{"experts_per_token": 2, "d_expert": 48, "d_shared_expert": 128, "moe_layers": [1, 2, 3, 4, 5, 6, 7, 8, 9, 10, 11, 12, 13, 14, 15, 16, 17, 18, 19], "routed_scale": 1.0, "rope_base": 10000.0, "qk_norm": false, "attn_scale": 0.125, "init_std_qkv": 0.0244, "init_out_by_depth": true, "lr": 0.00594, "beta1": 0.93, "schedule": "cos", "final_lr_fraction": 0.0, "batch_tokens": 32768}
Below are experts of layer 9 (counted from 0) of a mixture-of-experts language model. Rows are named gate (a neuron's input weights, with its number), up (a neuron's input weights, with its number) and show model dimensions 192-255. Each number is 500 + 25 x the weight over its row's rms, rounded and kept within 0 to 999. Numbers have three digits each.
Before each expert's rows: "mostly gets" lists some tokens that are sent to it at least half of the time; "gets" lists some tokens that make up at least twice as much of what it gets as of all text. This comes from a sample of Wikipedia text that the model never trained on. Tokens count by the router's weight.

# expert 27
mostly gets: ")", "})", "]", "\")", " sq", " million"
gets: ")", "7", "5", ":", "8", "6"
gate0:498457482503497488480466507521491486503534475492506490508507525471479524457460488469463512502513510518514511534500471537516485495488483485471521505527464514471534482504497450509494545504499529
up0:482509476522480460504499460523537499487522483506499510487478529490535501490544455504523530528510532484526481475504510501486508496495535506510523494504515521426543480495526516486525512506471534

# expert 26
mostly gets: " in", " at", "),", "\",", ",", " during"
gets: ",", " in", ".", " at", "),", " ("
gate0:518488501475460478495480521506552596510519481481497472462493494471472443506510456455503475504502530508489465525526477496473499515509511535510498539483484529495469489478507508484508466522497536
up0:506482502489523533520489503476501490448483506510448500519488467462486523512476456495563509474493463507544482504568550496571513494548499548481499483556478476501547482457509504475479485502504523

# expert 2
mostly gets: " for", " with", " by", " as", ").", " from"
gets: " of", ".", " for", " as", " by", " with"
gate0:497518527493474529517486480491457472526511499503468516468487435533533478478485557525464536527482518517481475498510485436473486443503501500483516511479516510479521509527533481490511481497521479
up0:534516480500521523482527518502518470457476470500542524513456538508538485478445534490516474493485540533515510465545505508539469467482484533464509507502492460491520485484479510487456512510521476

# expert 25
mostly gets: " City", " District", "ical", " city", " County", " State"
gets: "al", "te", "me", "t", "on", "e"
gate0:501479536511512517484481503484493498499512466481541447459478484513504519471508521486529500519480445524498476532511496499478446535514509510516535509485488523505475497482563455482508500536514497
up0:478487472500531515479507462481505531515538486511507514490496483504511529505552533513487506491505479521520485500507486505478495522493498515504508508508490484497518490504464491514503513554486520

# expert 23
mostly gets: " km", " million", "_{", "go", "0", " built"
gets: "0", "9", "th", "%", "go", "nd"
gate0:537465474494536553515504518546501456493554478505472485543522514525509522475506502493552537473522523514518491499493471496465496494514515521522474487472493532480507486517517486538458460446495491
up0:514458525513462455519475492488541482489515494497529502544461492525485527475524493535522529489517498487510503500542562487485494515539532527507508529550472490497469499513505497497531488486486487

# expert 14
mostly gets: " century", " ago", "9", "Follow", " Sel", " led"
gets: "9", "8", "0", "1", "7", "6"
gate0:549529478445494526471544526513431467563511488478500485477500498487537482503474507498495521484509469529502452535425538511469518511512505499461469488529539523449506530516512492495542460518528519
up0:456499548541514525516511501540435501524477560460497485494507487477498484497516536479514525519484530502521463473513497491479483542510477474487461487448521532537523443507464514522484499501521508

# expert 16
mostly gets: " was", " a", " the", " is", " The", "The"
gets: " the", " a", " was", " is", " The", " an"
gate0:512516502472493528476490505511528504486538539552483495489513462480483478563485521535513516511506539492420518527467558476485492497529516500492491476485484493521489554502457515486496465474537477
up0:482509505470493501489459494505530564524469511531477523484472472531544507480471473501488500487481517521523541496497472491556579511521499448504495487494535506519492468530505488514477515508525464

# expert 22
mostly gets: " won", " Coordinates", " Genre", " ", " Founded", "mini"
gets: " ", " won", " de", "ro", "li", "pon"
gate0:510504463449496505509478538484516450489520530549485474546518502531507540506446499512469548481470511498537496521502485506507552484468502538493498537500481494495496484463507496496504496470506453
up0:525454476454527460479483489499469531486538469471487497455458518486468526464530462533508519478479522486473504479525487491538517547512505492456506487489523518496453517540471510495504524463514505

# expert 13
mostly gets: "er", "\n", "ge", "ér", "found", "ier"
gets: "\n", "er", "ge", ")", "ur", "in"
gate0:467526478496451511480482516460465452530563502515526449518488526515488499543541453529494526490525490502508478464484500475490495508490471494503545509493524450490486497489509486539478521524531536
up0:492481502534529534504502505535485459513504516562472472462488506502504514455518430512475520517500510468540517513525510489513432528507485520480512537478501513478474466526483520510479474528527461

# expert 24
mostly gets: " and", " University", " film", " Team", " &", " or"
gets: " and", " or", " which", " but", " /", " University"
gate0:505490531517490521496520495459480516509457539491488455480493541480531479492505498504494510538562479505513530497491504481456471495535500552453499484489456495528488507477483526483471505526480548
up0:473524536504507535429457470515519535553490489522542514471513506489480534560500478518550511485514524493508478465547503497539480540520472479535473480485508536505487486501527515511498520531518534

# expert 18
mostly gets: " \"", " S", " dis", " f", " b", " P"
gets: " \"", " S", "S", " F", " T", " B"
gate0:507469492478511492489521499499491522533481500453501538535479488530555463494471465519490455501516516529480532474505517506516486466467504501508485496536516483509550496463495477484538489517531474
up0:549487497537526460475494529545516440463472504529473464492458528510526503460492492515452477454517527461473506521490551491456512502503539508518503513469513471453504510508509486478505482494481482

# expert 29
mostly gets: " him", " called", " made", " took", " said", " because"
gets: "ed", "ing", " that", "d", "ated", "e"
gate0:552512507461482512516453461488554471521486496457474516483521457484548515516538482477509465507496507518482489475488477499528488497548512518502503456501495477423498523529496519456537482500527503
up0:470507504492474486528486470509519540489497492547523493519534461500526486536504464477484443517496514503510502517453519506541451506525455478494510544490463533508483495482536503487479532506555499

# expert 11
mostly gets: "==", " due", "Dur", "====", " prior", " Candidate"
gets: "\n", "==", "===", "N", "====", "°"
gate0:490486489507521519473516503547458490495530493504533483492485489508463489467484474503495520495511530520469524484485515526469544518496468509512548527547476472515452509451539439506517492552494453
up0:519468482481498546534511500547503541546530499532487539521516444533503539467527495515507492456496462488512447500498487496491486459435501523526523500486517528477480496491476505515492464465492487

# expert 7
mostly gets: " on", " Angeles", "!", " White", "Billboard", " America"
gets: " on", "ly", "ing", "'", "\"", "tic"
gate0:541505543492461528506466487507469466502487471510517477531512489522566510517497458486447483474486496523508535481506518509476510466492530505536506459465513487450490499506498544496478428507472491
up0:467492496537525499521502511472499516478450482474500514503455523501537489468457531565513521519474519502449528511525497517486492458470474528496454508460495476474472538503505512478491547522518524

# expert 6
mostly gets: " to", " through", "towards", " light", " inter", " black"
gets: " to", " of", " into", " from", " for", " she"
gate0:523537492478495498516510512469515531539484533489550477492496509513494514541522521519506469481499552489488520484460472501497501523498516522572496510461515505476482469525565505515527467483507501
up0:479466484491516492512494456507496519478477473471493505519516484529442516513519520516481510500482499519494484487486503487526541518461511475489520490489522521482524485495491538486477528499505483

# expert 30
mostly gets: "s", "ment", " ex", "ions", "ers", "ities"
gets: "s", "es", "e", "ation", "ers", " de"
gate0:499508485503440485503471511477490514519503553533483446480540448477545493506450472514507517463523499481488524471456560475476523460539496499500446500531477482502512571504549500509526449547498495
up0:522508478489526465502502468501503519525452464475517463482490498491502522499494523464507582517496490530485513513526507505494477483524465500514475449489549519539509509493499510496535478499484538

# expert 1
mostly gets: " one", " #", "2", "1", " GA", " States"
gets: "1", "2", "3", "4", "5", "6"
gate0:509500474504532465453463514492487547446531486500541529489494494512524516449494470471454534481499493517534519474493484469507564522506584487530498472474523516460470537503502465524505481470484465
up0:492488517453476548527526464489549482507478506482550480483500524518457489522522502495486559507507498499482467477513516514508444480509516502494543525475445516503482444467478494504486460505472451

# expert 15
mostly gets: "-", " un", "†", " —", " inter", " re"
gets: "-", "'", " re", " —", "in", " un"
gate0:502486546553530499490501497508513518507447518482506504490522505509510511484543495462447481495491485523461481521459474499486559505477496488479499509484488496492463521556511479530531473505464503
up0:494482494534470495494539490480512492492509476524486462493520532503512519516514493493522536537506500496515486532484529495436511542497485473488473494492528478551523529468526483499486496547511516

# expert 19
mostly gets: " On", "In", "On", "born", " There", " out"
gets: "1", " he", "2", "d", " He", "7"
gate0:509498506508477541473533494501446476495502526479544489434556479506523533487512520494521458494507514507516492474451520489509486495489525509521514511527492510515484507484491503485501517474487531
up0:478500501507476494564517510494472502535474500496516490424489517500526507486482512468472525497503549479496507532539467499537523466481484517531475485512526539497510482521495542510498518488484467

# expert 0
mostly gets: " |", "|", ";", ");", "):", " Synonyms"
gets: " |", "|", ";", ":", ");", "):"
gate0:486454505485494514479511539466476499503538495507517527506501477509512505462497457503461499467546458525503512504521512533506465525511474513506505492499533530442492496470490503512509531466512529
up0:482506516490516551489482494479530465535485492544490523514491503502465560527453497503486445502508507485514438481481537474469474507557488520518493522511525488482527495490514505509495545523516501

# expert 5
mostly gets: " (", "(", " V", " Ver", " [", " Cor"
gets: " (", "–", "z", "/", "w", " W"
gate0:495505489546519514497496559525533462501460478470515518451509527436488513452519490466541489500529472474509496517457529509517486510482517476486485499466480504537502484462538462486539486497506508
up0:500458465509490480514486518499502538432489505521539519449531504498504485428531521466509484499532485496512485472491462543425540502451475562494512516522458535513493503517485483501507568513509441